{"n_layer": 13, "d_model": 128, "n_experts": 96, "experts_per_token": 8, "d_expert": 64, "d_shared_expert": 0, "activation": "quick_gelu", "moe_layers": [0, 1, 2, 3, 4, 5, 6, 7, 8, 9, 10, 11, 12], "router_score": "softmax", "normalize_top_k": false, "routed_scale": 3.46, "balance_loss": 0.00199, "balance_bias": true, "router_bias": true, "init_std_router": 0.0188, "lr_router": 0.000663, "vocab_size": 12327, "norm": "rmsnorm", "norm_eps": 1e-05, "tie_embeddings": true, "optimizer": "adamw", "lr": 0.00246, "beta1": 0.9, "beta2": 0.95, "grad_clip": 2.0, "batch_tokens": [16384, 32768, 65536], "seq_len": 512, "train_tokens": 270200000, "steps": 7439, "dataset": "wikipedia_en"}
Below are experts of layer 7 (counted from 0) of a mixture-of-experts language model. Rows are named router (the router's row for the expert), down (a neuron's output weights, with its number) and show model dimensions 0-127. Each number is 500 + 50 x the weight over its row's rms, rounded and kept within 0 to 999. Numbers have three digits each.
After each expert's rows: a language model's description of what the expert responds to. This comes from a sample of Wikipedia text that the model never trained on.

# expert 13
router:567509463506574502503510540469508392509570520512527577499461510511481497576392467582568498525382576459434473422553527455514477504511446491536450445506532490548513537436534462465471439518588560423467607463540533607562407527532492539423570431462500487573563520568518470473536503560472464531511533528467484474414527468502412461512507456553490569490526474343465584488526413536507529515451
down0:520479575491529537540570533491543536471506523548536485570499466508539537473496504577479528463497512558488428547554513603541572421391453425498581463555480516529443503435435530511410459499519476498546518498526463470575433512432477477524448487382620468467522579574457457459430469408423553568480447409499401538380509442547514505479509554477412517549460534490477485550511470486412475514600
down1:460443574465522385502532511447402475607484464581475459460385510451576507494412492534410507504547588489528539456527502491510557539586535530572511457582460464466495528487503483552512554527442575539545508551515523502486504592543473578463432567435490547546443453465496465445596515503493517538531459455534549426522512493459482498491516495470482429543553404499510486517588488587515534683467
down2:438496579491500418493488607461470543472563439536506489469429525508502585464542535480479512406477459503515529504510554478534533527483480527513539546556484337510463582413422558533448535512474492419526469586519473533359525524503484503434471567450554415575501460433553477467527509502585481506442506510458586489602483423529477428540515518463530490584524466517452394542554499564584551571523
down3:517488551505453479489488606478437456464491531487515494429540539488555421618393408541566497510521431640546513609514457519415493537563580493463562489433431513503487432590517544461505617470524486539505495536536479468495598418558479500532489457504519388473506527558450477449537457489544540529524576497569530576534527508518455480489561546542423579555425503469530563475448558509512455558501
down4:501500544514562447508533471531558499472493410476528488474451492535426455413574512474517589504504426424566474447440476428538473445395483597562422600549470525554503525443514519566519493480509609491566485489455505428461536584507516502569635490563484474414509471518532428440605586458410410515424487547506532513509462498523546514548505547501553385482524464481493559466527467539518582501489
down5:564543465462538447418503490508436544523498483432600433455553472515478527505427517468439525465486567532554402357471555553477400431497459580444525445513509546490508474522544529521445494534481523599526463536523460507514498554517542405514461528458478446509405555541470486462486577529596464521564574504564531517506435651432495481589393504475555509494536558474535433515423487550487517503427
down6:514514498479382477518577524476561514533482450490491405513572489584582523448575514498520443431436490486522449529480432559491523610484557483531462531511508483530527602443427473389533512492566486464486403481426481471363476540412504473476466607470500508478591508443524625516415525491451535476597464471491441470394479477532499593518469535460509460562517462515478475413482560462524507464498
Description: Field labels in lists. Label nouns in infoboxes, taxonomy lists and tables (Species, Parent, Total, Rank), plus some name fragments like D-aph-ne.

# expert 11
router:520530546544421537551502526588506511662483356434389445459435546574415434446471505443484430497451521531490489473431476513479497559524543593476545480527502519529444561521503553410477597512526496552544452493483527540475585484532446451446532510559510441475554490444510459496370483563416511453444493538482534497527463495385438596505537517528517437470487458461471458521427477519480465532504
down0:479577482493527407492488487477561519505443538480513479542497438542413482443537490536455552468552513507533403542566483481570432479504550401491476612553573579518453395544407496591561441503543456443490501400458551449538476417509557523543456517486419558473509542449523574493462538528528486600552504517507527461465473392454481386499412537598510422515556456465497523562487521472536498483579
down1:504522579479562463514571504518553446438604423467580494464531487467462492421532541484566494459543526557511579486557434502611508433527479483498539553472487499450656481483502514479543605566471494500455472551520443529342478561471444501486476588477475532533532537420466486541488492439455457425551467508454566426550441475526525534431485555483483406484597477529520428497497504445537611481543
down2:434461472590555447516517448557534496566553387448563506396445544488544555426516479403566489488495467566489509467571513470554544426520525512509480530564477604511425509544574571547428486485436602437549490496535502523343601457548538468488494529444541480538552490453593457452493479556494587471489464481507524500591475489463575456473468559456478501456514530522457470577501459471583468521436
down3:440466426511535432559575550537526484458510481448512509514510450453546552423540491523510471520500509430536432478446445582578458463476500567532573552594451560532499603586615526513524446467505535500467364575485536466320490463487526481479501518460468521452527444559609494445576464503479451532528548545472576513524553480567419499516526487550595502529488473508557545533537523486449460525413
down4:418527492602512441495592492506587428525554500385540454481481451491480525525568547475526574543425555476471548532507469578564447369625461519517517555567513630490547507506501523505453484476487512577558477536520586537423510449587623516500450529501464556522520456457600400596559503473450510563544469518479495506525495454464472471504411447489483509529520418522513462475451496443515533502474
down5:494581453603550553458425536578533496566527418489508439562520443498501416567511406489525494503502489593501480494429419535530539474516606516430556555543530474469484599492478428438578481481613553494489520524483545560548503438469446510547449574558426528498528495498460523402405505440465453416564443603486625468526460448512536510510465499537441536486536460497463539549506521441434530478491
down6:633491592474516459458589537471499516425490575517580492555556409481417458557526489594488536463544509462571382508616409491506455505497504513500466579527531494519517425525408444489538475493522449611493447462431504345459486379500509486495535495516477494436595525448540565444547562486514452562527513484425471479503452479517504443513518485532466490541455511509526558440527556470560515450514
Description: Table cell separators. The pipe separating cells in Wikipedia tables of results, rosters and specs, plus sentence-ending punctuation like semicolons and closing parentheses.

# expert 43
router:523554472589563523586548521517584451441499586571527512611508569459477495516535434579493448463549499516474466528583412588510502485516571374521502494491498430469466534483474514499488575440571558429473486486589486523529505470407490409580586528466559438519492502551424444498545471472581479532474408381511522496422515479495553467521531503561571507483465605578475472455507566501539483475513
down0:484465488546489538501468579467512526526473506539493531483496467497489395573547402534516499453551527514507457552459530517636493460452531598472564453575358451507541512524486510658499470406488496494445558496589584456520469592543528434480546495477550533551505509498470493571521537571589512471568408457466469450524468500520502533518452583449442485533541422580470496418431558485421473509442
down1:534547450498533407501524456469444400376565450430598558552440473472449544498410524543502506506542567457526525581489464517519449495511492542459590373492525449583514459533466427515484538527552471480503397483416461565590500410457420577527475471502430488527599501515442501498464483420441469551478498516463480515528453490596531513564486482484499533533511532479535406473452527446490578593559
down2:585506519387475488508454540500556518485486517476519593501541478524574515518527537551445349518544588480431485438548438521510528506432455493421581545512519480521520501549428552465514512516497479501531507551473548506544505365446485577556464507491527564565441514434515470452506489522542451586504377520572437472487543508503476521525442388531380530609410596479462520552573468498526467476455
down3:445489549555474554599518454545527494466530440512396506476446601509358472526498484464434504600452488554475421484527462522455570505429473594514444467484532498601455598540482510497458462515468484526511503488535493475405584523509537467529525576476509486438457426510399483489589475533522419473457564579594468578555572535462540466508450469489424538529544486463525450546524511492403455440581
down4:491566428521556514522548561530384455508512483449525432500563491520426404534484490462478459463559569401505518567456564456491562476519553536557520455558473559511484493591544516540570490543519460537513539495502546488550458549498490512456559556390566400508552494521596466464577421480455574436554513394529470451514452488412531549476497476378505480432498564454471500509473495610474419593487
down5:387472484541556562590518508526505520418493461456512533521486514536456515502480531544573564465384509567430491480449520467484374570526486555472545505428541484511499482513447510453433439443582525493494503378528504463589543545554426519514445431547578471479460501569491432497492480475498466467463531474493524482390577587556490469536563342459533480497529545471466461451511476564493551365520
down6:438551531485497579438525548499437419475623540412494467541504427510529486470466578480487490472558495432519424464499553545575489519456426617438498485441473492468475465484480529493495442516492431428497496559411475461406440475391494493493483596484412484467524476526480517515413440528428535499590569533506497445450558402523533465493576569492478516545464424464473573605550520483469596569491
Description: Modals and mid-word pieces. Modal and auxiliary verbs (can, would, have, will) before be or been, plus inner word pieces like al-le-viate, Con-ver-ted.

# expert 19
router:527528500426488509538514525524465570581527381467570499622464555542450489512464484396539473548503401466510464477426500472588613531581554400438541494533433461449457527503511508441555553480526606487423406559548522550521507405443504543486456448534518580535412481520468511484449457472493480532541584438547487476513471494503492587566447455507500418483543555506461550549472428452538468567495
down0:416484413498465516483563512536466476556441539487570486488546521454420499523466504483463476462488534417458404491452544431524454434478523591473482562536531536544482505478512541555437521418503490441557443492511503482513517567558535528458444406544537453365468469578604449527581502445503504576473545519468498499535472464472504412526504638443518508371561484508529376479590436470432439482490
down1:485502513499475464477457429578550451425554453499558442559511473547513532462570473460481471492586557514415508541510499630631528456548510520495488484465518597426464476534398446487434528462484548519494494544436547496443442609582406538515485540412496500533505438533496534458487520536556422547485520536521539611501510479506426549490474571535436422548467577465525454526437558448423502417415
down2:510462546488527523410475480488568449421518516457525520446552598460491453529496417628468433496513468443507477456533550427474488467468512576490589436534506475516496428541538505473415515560491531521448532442510484545374626413537489583487553421494436383478448485522596533456489518505522549521508494545537558569470459505483521411491443552445565471370532516473529483502552494430581435516492
down3:413467515429480499494430459507518545505551476480556417542521592510483453554544516528473469502471522512485545428553447355571545445374516495433601471535430404579572486387471509563504421499477426467429506522557468438469517490381517525482549467550502540510461398523483485563490486486552442590509577499462439528528481463506579599569519496469554466457523495482489454457525480490553542512565
down4:499517464474451592403509461476360447457484533529461507606431559518518436473500455442485538508512549508498575522538551478505465443394506524429527503512521500500553524437522564438490436479570494391532559514513475492423482403441540495420627538460535557453431467463561534560538612502600548579467485484489417540529502479567510427487449595508496527560468508444474429490537468536442489518514
down5:409454428485475520529506487546398568555427514460570521493518497439436542418431603512561500480528462520519394542500529443552475432433557551524466514421564520538483533477461567584467488469379456437467509477507508511360533487427488545502478499441530543464430534529461419509544455530508542577538556488461575560568551538513489466455446566490537475544478428500577442453560537433487519443588
down6:495557603511554487492490464559513475440566548474535500435605569492513458441453539515468476500536492548512471508481514472549423525400439582460497589504487526518482492544520464568425532489472474443443458563502478510324462508534508483503492453442539461356369535532529537471544514486561555445456552508513459559530417486470483403572389552490523511497591493503556460506518481464574477471409
Description: US states and table cells. US state names and party words (Massachusetts, Democratic, Republican), and pipe separators and digits inside election or results tables.

# expert 35
router:498481509423427497457492498524523674481512477460543510471541493455478495546511545452499452525563457432610578473523544385453594494523536493523516521464456453408525474389581531538505544362543484509462410578501488499461523381425549504481502490577482469499429566461442474539486526507515486402510503406489561464557476559468497553551443474428520464428477441477432508468515477451503439480526
down0:533461541511451463491572512532467451551448576563502573579492594412516535573471523462503541501353493548495465375506556525534563499482466426495470466428528558522546489560493491443386499474533509519510523559542557485425506500523434533531463464507448418399567434488481441472481574524554509469538454450543533465512414555537584432478450513437497483430525546483372481428489478497576588532489
down1:485447500581569443469587471512556532507431555524474496491491509540513546380547505430471464538423522530541531473490562462581535502471482451509483502502512455599421538596493518462435565495482559411540490527525492503335544528523453409559516508514471503380511397488582505422436551550530461436512460595577420578472462525522539489485512511601525441556453440530489442500511514454546525512522
down2:482422586522493574576478516401475514521451488459468526461535554425486575546563465421493453511459390516521531478474548468431560429447545419544506458476462459445469512521507519487433551462496553542495479541533508466335479484461518588488521517600512542582450541448476513534541476636482455402522513456521447497524493534510568548439467530454524468419574523579512495535564507429515530413589
down3:505511569420474441528525590456405487490446533460560509492578517483557647506491501434539552470389503460593513416577555505466552523418498563557472510494454539505530602531453533467438562542528461398564488460538587475354491505536553529473484463455518488519534447487518460615564580611522548508534464505493524466578469500472527561471478491527521496414508487517483471511483481496536589531457
down4:556460636546460531575513517473511543511456402525541525418549506486531622421506513393521477495504402514536462447412608402472510550461525568497497514537500494442590559517519591470490479534530498508503487447596496537404428486586526567488510496543423488480446504606455532523496463481521455442544579485417466398488495506505443541500546467454533463438480521489616490506528513561463481516462
down5:494587505425485555500492489484484526488566422408493526530527488471577458573523487435541520413489519434398520474475500421478517461481475519485520521447477569455578478478620488486533495528499430502476424488518594481354469475505472519548492431518437487452326510502536472567555427442515517615461597499495511508518560511522440525510390524532531587495518536490559469442518465488506374500501
down6:650513571449446426506477361492493466571526475445590538522458576466479538554504536525513485488509511460470506588512447433543464535465524507478515433582501621467461491426547514454563450508460503614518454420468494456467491575485417541521445454410478534461463550608490523536557527516600655589479463566486508540569532509467475457488453491535537492549448509474480507503493539477537492504501
Description: Nationality and of-phrases. Nationality and region adjectives and the preposition of or in before places, as in Western Europe, Republic of China, Estonian.

# expert 39
router:502433594453503514529511621562572473587423403436508553477377479539450530450507505416530597504502501602491486477452564470546505540549519573514510507511480522549437395521474557562539553508566529564376462480506413433494415440550384612475450516481518538484511482441490577452430476500536455526542507499490516460525498544523447528468472553495545472497529437401446537529524463476501509526486
down16:509524427404490484498528469470534444532578400437492505489589433545496573458576450469470494516570396472498591482512564583460572468513421582488511473547439503506528605460540567424498470518506445509433522586510462453401553513537539475548501556506523521465546422462455479497445502524524471532549499476406448514559470554471539513407400517520514456544426434440514519434531504535464645466501
down17:570510518525461483461481484472503444434526496544526483513423500530479472475401464446506502573478468457421530495516498524487450421466471491521481500523532401513461596463454525530389439389507496563612511532438476497448497467489443488444475467486504623459470507463492400508576375435478479522465535431447414523509537481546440529473480503577491390561322516530567464528502472496455415484540
down18:436537481496441556553475507521536485403447507561476542489502515444474469511531458590391472516526530442493531496403432544492477492375552525456623511570541507528527553565446420441533474569534464432501450512575521497625491556502508502520552540522537451590526457614580517477447567462491500544515477531543474493441553521464503468552580436553516525445521598610462454526527522607537527483460
down19:508487512474483468467547443501477534513473495535533542579492453590531452523390483594454511530385456446544480433550591495467461491469492463429567510464528498506455547502419573583485571493449489550486623545506467541615593430450508547530522539493415431546474505508490585550511471537490512462555425565494468508588554432416527461471490582470427555577494473500463523424460563569468544549560
down20:428553466505493529571513489472511506495579510540540516465392475460479432521500448495541557637522487441537454506555535566500436433424568477381491441610518473558469538531508416513466471531450481565443573473477499580520490489530534493533512459489508531457427460581495520553621450429454463459443503516528462453543618514571430532471532513490543395513413581523532499504596468486453495409518
down21:513537517526493425494479473495486507401439477492550466562437411519505464517417464587506451493411463445513537472510395436495435490408448459440576542525527523590511578562501513473517473471422464434437451415520449523579569462475446427470515490531436471606480527607566405615520503530439455583479498453519515476558480524513462398521548574532502486515512458474463452476452508472442547587530
down22:516436536558574540612483437430515457574506554590431573464562519453468484510498563567632486511570520455485565500518504473520573529577483497505523454372544573489553550484532444486458428495566536528505476439534534452574517546525539517460463449566529497361565569514542575454556494449568548464504527455467482443393500520511502507523588465475477470389486519466546518535557415511525483489504
Description: Table and line starters. Table pipes, list dashes and first words at line starts in census tables, infoboxes and coordinates, such as | —, - Vincent Way, The.

# expert 49
router:546609421486525433532475558481528558410542405496537431470539501556568496575500557447451486527566480488511406480560433501477410426498472595546507532461525446496571456471487453539554599404552552488499478441422491492462483465543542453532577589495526461457523480465482424471517616566541476481517407507475531589487480470570577448544476426475553515452529539491463565510459432544473540419528
down0:502519535486409545544457568420449527535493601443541527458450504359531551475417510548436477559506569488520564587596479486463497484514482569530537514524443518457499440544514515507520554547452504567492515522527492443723520447537499525550500512550482458557550491490514498504533508493503569405470473549458555383440437543510548520467426444553507517500511530514476533491375496580517540528452
down1:488550483594491463430554504523496575486505436465476435464494595513525503435579521531514472523494531448507524358496490512534519522511424525542513464502485481518530527498523438534522414507392567546423427569496500571335502457509442523446516497491403439492469417520562455568524519531505427499437572499499373464546550570472505599517526561527454527528484496583603534488584461462491432496517
down2:468504464431561512455484416455551536538542503491562481493521483422568494470533451533478534526569416446511567487509515481563491503501494530512579535456456493475563535464537499527470527361513582576483460465484421437372512486410495544533469454396544432577458518486513384538434548591454475487559451490503525631564522527494557544583432543522558591487454551496440558487572489463500529431511
down3:561510477486468502543564491472537582468467456560464418565596521508481511459476518558461541505527496557526488475511502477468547399515479432515534468488515497507464514453477457475434436577527577319465545526498540437596518525543464485565495479523437545423467428584527507464592514485512477490423505447504566439346544516596521508491410600469519564562545596515538435459549523513504501569474
down4:493546509412517528515462458510411517437527520519489562489448490511499455524552441419542452487532503480496523414619460477576453506505522465545471520470470499473627473613520634506410471450558527489544487396542472520446543564498539516475493513433514571515415452508604498499549568487498477387572438498528454558546406498606497493440464552552494482540519444450450625531454481508471468471542
down5:525470576408509518583467539455471450510553471453563494465494486484463418576546434444549429507453466444415527440477524556463381430483473495471511451471446462475517540543462587512609477511568499560512461537537478605377510506437528547474513497490470453636450477484490547580540496479587482477506523518521468515583525444560492632574522483419458493438548507517499536570551529487484592467539
down6:540547487567508543404526562550498531469451487418416597441461403490409381504574511466513537433515448443461508469437469482508537597494461482536484554548573589523514591521577510522533563432510435556440489477510488528484418574507446496535564504470499502393521572590546478511551445519513534555535510519419462457491454515462460385488455554494457496493422449478511485551529451424426459448456
Description: Past participles and prepositions. Past-tense and participle verbs after was or were (made, released, killed, chased) and prepositions or particles like of, with, out.

# expert 31
router:449459491542567537461436547429448411492581527505527532497448460486599512434461413495527530554574558441461539490552529441447420502428540505515555509528456522485492621388467463492441422485580499422553536600544497510584415516487505515491570412465578566469457562579469550506530450485461596530454412511476486439498498503540458409484442496468529499514417481461492451584472544537494439504481
down16:528537509520574383540505443543432512376570493535507422555491502461521499541452506540467468443534542596573490429490483546486486515507467515470494509513500550505576508510573616530464521496463560402485501499532518472480487531550448567476380481490436447547516542515483465612540452511475463554577456604428490482475382502452409476515568516533496415553598521543437462511588396504552489506463
down17:470552518551507407524453487518465470327566431532536467474570478504502434567486547401530526469525481475531474459497468523492436441567513603474535494565482504496576511503522499506456466488460552423551472352512576470488468523487452456537393489415475581535492586464467422518430525495477472588512469506423465469453492400486453467525512505532554503569543432486469553536552366505493524558450
down18:530459383565555465518513439491487490491502510437437372419525484481402448540538569510589449397510469512550499487447488418485515500495424563500471576469521446536449473476521466481490484546432513551521428453459514485454531385562534462507481459432445485444512497457423458505453505442544466525453623474563456527538405594452453578414562527489626498495486515550560509514498522492558511570445
down19:519531442520541481580503481444504453503495500426482518411564589535476585500442455495486543376479472472493479373543492497506573407582443477432504608474503467526497515477445451500535506549583485397578443511452434501486587401631504552531512420452510488549482565504470465502454498465554489502497476481484464544475556588464536469556421498575488487467433409522478558438496453513534546597477
down20:478587468544525478455488480470503435534481527520511513464531497476537488569578461526418456477414464426522497579471512478538499493584610435501589509352510434513491484476508496546477396589464568580491471482483358572529443497438546506530484499548566534428495456428486505551451463500574547480447562530497489453404455468410539555523464556474509494477387513527521479545482424445388524511525
down21:381505556478438517595543464568541462546482444480477503493514554492533483463554477545442404418537483499564512491508547566430519369462452426396514614489500497430512499493517529515557431520496454421585469485493502481389396516452577483474547452427674471511500492498549440458457433515454555458516515517503524516564467471567508481521497428529528506545459416496469545491434459467436520472493
down22:593495550483463462555506459567499411471418557473423423497573547437407461491509480490494384519554494463449501435524479540519511487516464558474461572596467454582482513489502542529550343535477502425409490522420439471498424555542556475481471460402578518486584465436488489508465519459525512564566466587454448527403412533537491567441505401513497527531535510487500493482497439558497437485507
Description: Mid-word consonant clusters. Inner consonant-cluster pieces of rare names and Latin-style words, such as -att- in Ouattara, -oph- in anisophallos, -iph- in Caliph.

# expert 0
router:551457549525465546602439567526492442602479428481478469560552534498442405545533462506480573488492431534436484434428423552525430608463549507469555505568542524583459511572466511532554560559532467543494436511508458489537469513500437517435560494540551599532485467470579539497392417521463417566534485555440442470554418463473530581592506396504521503467529442457462527473511488453524492544440
down0:524501572524513498440466540453524467543509497499588464451438416497504419489589482482442469448473643531439436570500548530529470426529569417482523574564401503513461576468505396515505503439602557464481466574422522455506550525549483530578484590500503508519552482492572457502571525457463495435510526456415573508526513449541450402466514521481489460446417466549436507493554455571552404508438
down1:593523532541449530473441494502456487547470520544437430534577469441502500550493412441570588515533518485439431521604448566557478482557564478487563568487443473542456425484456496601538433445578489552491529518430599449513481450458521466474431517530531630468617456484525490479562524509465478510551520535501558537356484537452506520527441475472470431398429549514474488516555469471531417544494
down2:507501554509448529498506522514508416451474543435454580521522431416505526519492550506472520545519490417424532586545515550528542511586453462464537526474478561538484485530437391554518489544486551562529409564469538403448569511492535455534413633479550511535570480430514498469502474511393609475377486495497557475526503458454391525416482526519474496501591520472502600510396546526501456424516
down3:392441441499528497524491459521505504446585480561532425535483568482523502467534535513467485439492527489506494421418588517487457502459514406518456503522550572527405509436491570495484387467479453453454519450547508585481439534483426541486540518478414503505367571557476446607603459511539570545577450500472482431579539490493451593491511492485425519561553472548468516409585509558424522445499
down4:539512599500494571435499508477525480613460526551512512476419453486524481451410525562445454434444603570504450546449556533476521466535493433508514500505391444480456471480467493510559495436574538528610493612537567481369547450483429445475453572465438544605577515458515545478438437564445558411489525439542519546503524465510521530424447444465556471439507439469470499482467507460524518479569
down5:456596454508537549477488529338492481454516465489533509472504526512485369472454502483430503482445546485449468518541446473551494381394447534525493534529423394475489450540505545499556493462552499501627502482483536480459559377530427506471478577426442527398563543582496446557498528505467435497491416511462488501555563500551526582474485541447587416512470485585522467485558481468459530480506
down6:454531452513520495490484501533453545509437569553551438446413532474514501469423464542505565440530551451458468500509525547433432482519402505510388400458581479474526544412519530449433541515557536501512486422529503501473478459372482486481549420527494415526416519526442493621430453496498447488559573450529458590505555510493564454533575557504610562511537479532485538503520475354439505470540
Description: Numeric table cells. Pipe separators, blank cells and digits inside numeric wiki tables such as election results, sports stats and league standings, e.g. | 1.42 |, −8.

# expert 14
router:564462474520453461554539496600532527433461522478467507567553494459481557477524475522366569491455497486556497434444526424564541492484562489451530540493597494515498461536485450500476517410516485481523451569414427391488532509630505519420544496489573510521509536484555463478563485485582469440504390400493525521550542552451496484519450510409612463463503437429480384544526486407573494517469
down0:370454365532520580489530601427435524579630500517484447469490512484497509458551512515490447463583575508540428582477503476489494452574524475483579595584502485513551520534633508509562416503402509443566502512543552525515521541587489474576487525481518593597524480575546510517525465528448502485502614487465568460501545434446508479491492412500535518477486515454499478478459486464503486448535
down1:520368549530539492496482492513509535562486455494510536509539585434529431519436475442513592577519427510500557447572544647599543468556506522518492505492487476520584428518395543529449523593518479460501512491517506514413470539443567516460431519534571479378508405399375491463529509492487588464474467487525533467474488411583546521438434492511446481540478536421505476516515457496476432498470
down2:492622418521544548574588529532456512518527501543468590509428606454483558541453553533480483531554538552397476546563549495475445501577579519417492529441481566527510424537466505568503399533461436472544539499464481587480430481452548523463539540458535526446461455500419422478474578442516615571451503546469547486507487526486460457503596463601486506442565424450514543427520469512515472453461
down3:497542539483583489413561518480430541528499499507513504471490514474476567436578541546470538508474461474412523522557513439434489454585438483428483581492542573657431597501494578509410390532527502568620532565494444510535461418462533487498639496455454506457436398525520443493484552481451561510505531516553509464493530541481450508545558451566509454532585500497484535496472416528481505420496
down4:466484461432516539516472549437489514502560477417544410530499437506511464507554475508511482484511497506557437437453458548547428484584420453516537573512478461449571500601503526451547466492457502495354462434512504452463455429459512541492437555560442471481470481546431476485424471545493503451537649533482491418470574459520458541477519412600472517510481599544582543481348435443513446527508
down5:527507509517519531544537549504535415429421542536558516581429561391518534371598508432406480539460511452481521465489467504523516493441524492415530441605527567555473451548500524471459487489432553488500535507529497413577501490546531555412510512524565537570582514524562493532577515497505510488478454523517546428503550540480584567454417450472556560490595488463445453556428437436603522447439
down6:420532600460547539463460510525519527531544506410585510436577537431624489487527482417501463439477438442524478451480535502410503519480456476483546576541512514551470509518579533532487389625457537452502560497448476471338466508526528445511536507502505555472539466517557448504483498544491537521539501592534468540447522386469411594560454490507478483502566449533509537454588468552409535490436
Description: Function words, science prose. Prepositions, articles and word-initial pieces after of/and/or in scientific or technical prose, such as in, using, near, g(lycerol), p(H).

# expert 29
router:465473527473553462492482479497544479418569530616520524467547506610422458374553563503437474483485496479479488560492412518393461469354457467516502474541543558523529416453549475550433510568451520509502567465475533511489541572473562507418487542549475452551623485547470487401507519505520546555481543594549478533395505534511552453454532560506494482480482485465539548486553402535451416501429
down0:542521506602513441448528613514401558549529447530506584488498424446556531464466476480513496548568489588540568537476618464503465452473544497440347476560541565381456546483485517544506412453492519454527557527466493488480467423485580564502449495555521500509491500558560559514510485565586580514502444466546591504554559554478497505524587482474534426544539478532527416463567450499529581501481
down1:546526526571496451505445518480511491517545500499546423470577419511502486597470465545503539588504561503536412410497427534569462493534453514453573477480460461555524551489440435498538510554406553550400514463585512485566526413521516554529527509456527572459485457464635493614485581526510454468596471476467412408481467496496439461493486503479456492546545541440443446472547480450594581515396
down2:572516555625491458536476495595530496481483465550496410438482417538416461407484459493598584528534435467472469432402458479543498487506475557446514475532455567565474506461482495454536444434524506424518516426560484649355501476512577540449551458443540463537438550432470395425514508495468439433524471534431545503512451567467475471508488457533527483457552490487576488493499533500440485473529
down3:467441471476481497529477482533459466450451465518474526520582546552432632364608479540481501479470493422531553490553559537544532541483533495553515539510481588471458468478368439507465490527530402515614590513567504481571553419468456506441544511448510529553430494508425475498538471487622467506444462468446456603448584524570475459482427510484462546585515495507536420495452499450432501492497
down4:569545502453525478531498438583453469446494515467550501582482543450467476573506465465547545500465530456531470458559482513542410460408500538547473443465492560491494525469556515536541513514445536462421473461561534559633444431480484501544507513482559447451469398473649438532524602458525488516493572515582607430451509444585454397404441460514382511552460484480515544454457542501483526514469
down5:533575519495470511528492480536582507444491533422503521450504461447475471449412445541505509554518565531441610510522512431477451474484505422557647493547555465546462380609553523482428536551534478591523485489553541463619492429492424538484633454561594519544485523483589508461514569506406496458513539474545483446508480516448556477472509506430463557446523530491446445454538546520585549499503
down6:503451448502487501520442558495525481517564543493518491528513505532461473407434430609510525552469469485528478564427454486553517430570515497416429447553498549596502475539509538479528381560440448419480502597580449571548447491564553584545546418501468482548474448502640433507565608469486515589432524532508499524447435527450525573529519436543515477459503512557523432470547513544486609502476
Description: Media work nouns. Nouns for creative works and their reception, such as film, series, album, song, role, Award, plus app in appreciated.

# expert 61
router:574571538557507418483498494542486520465532553506476497496443514521448480579493566457499512515510485462573473534576402566453490491582429536521532544495519434539545460513556513493539586506475499587437436378412548513481424575416520494604555529496451473467457407484539414483467623525493460437534547559508581557471512506494513542564600413597442545499431503497535521434520422474506498442514
down0:550562546521515472584538574527463484459466445450523488534504516583491557529495478486554457584482531489409492396499457520551531499542515585529524531567452559452534607543551438524477430443457487472500605414436484486391433562536515563596501553481576523433426449511427449510496560415480510503436454532437446442458588514488472557484503515465529516586479412419454527462499431551424516452480
down1:471502458558449413539449491469521450488494452475528582483404549489516569535467536495509478534522478526392514423496448489503492501475533594453472477512453531509478492587565493442524362501547494441470536500493495548584442414459424483486501488485469450458513461486468469449370528558581494486509543516565589503506523462569439463578542457407519513554512610478577410434388440486549461575418
down2:468448444544471427498460471437608480489421535451483444484530520525574551537435510422525485451555602481536511442539449397495420472520565518523552559518460545468440510527543525536546577465584526470536480587468486496527467501519417495522515532471540543534508454508544506442477483538488502617490434422635539513485525450495483471484475545358454455513500526425552378428480529451455463577599
down3:478517516515520562497465507504500488462537512455528495425521434405362526499513525518480438553589506550445553523556438510492472533469460470508503494556585459559488366487586591400496493584490516520504522508570520522472431436492480585408407534548407452489536551472593479493550461658524456429569429501425484479521510474510456521479523456570446520531504556459545567535430450512544524549479
down4:462426533469516600508492561447443535502409507554445453469480566492468443551459477450522508466464502512578518519459495516466509491530490575573450568517535498425437587498475397440462417427478552536439517552463423472442495560568487643506485575536502553451506506495565521514559580463480529441442559576583555420503509491451497484467490485485469501542419576504416445525567505534351485563524
down5:682541539479518461594544487545521554509545529484581464600542527568535561470510437431536621497616475518449450451447456506530523507568477479480503555543446607513545560473524419578575568457516525474519511454521599495368467518501548523491509543467553544514480527539477474482489517468516498512487457477510450477482532539496468574510463522470597489533523400414518529574575485446465530430448
down6:556534483495518520524469550459558521522468616499548489581472424555478557536483434493480527543495506643552562536484467534505508512514420499540512617507567506495515501519437523501475554445596551551519548491539541529485540421504529568406446548511562510491491592439446472500529422557526465481523460563517551484634467491600462541491525410455500486450358527414592465607521490525497470488534
Description: Career and biography terms. Biography and sports-career words: section headers like Career or Awards and highlights, and verbs such as began, won, signed, joined.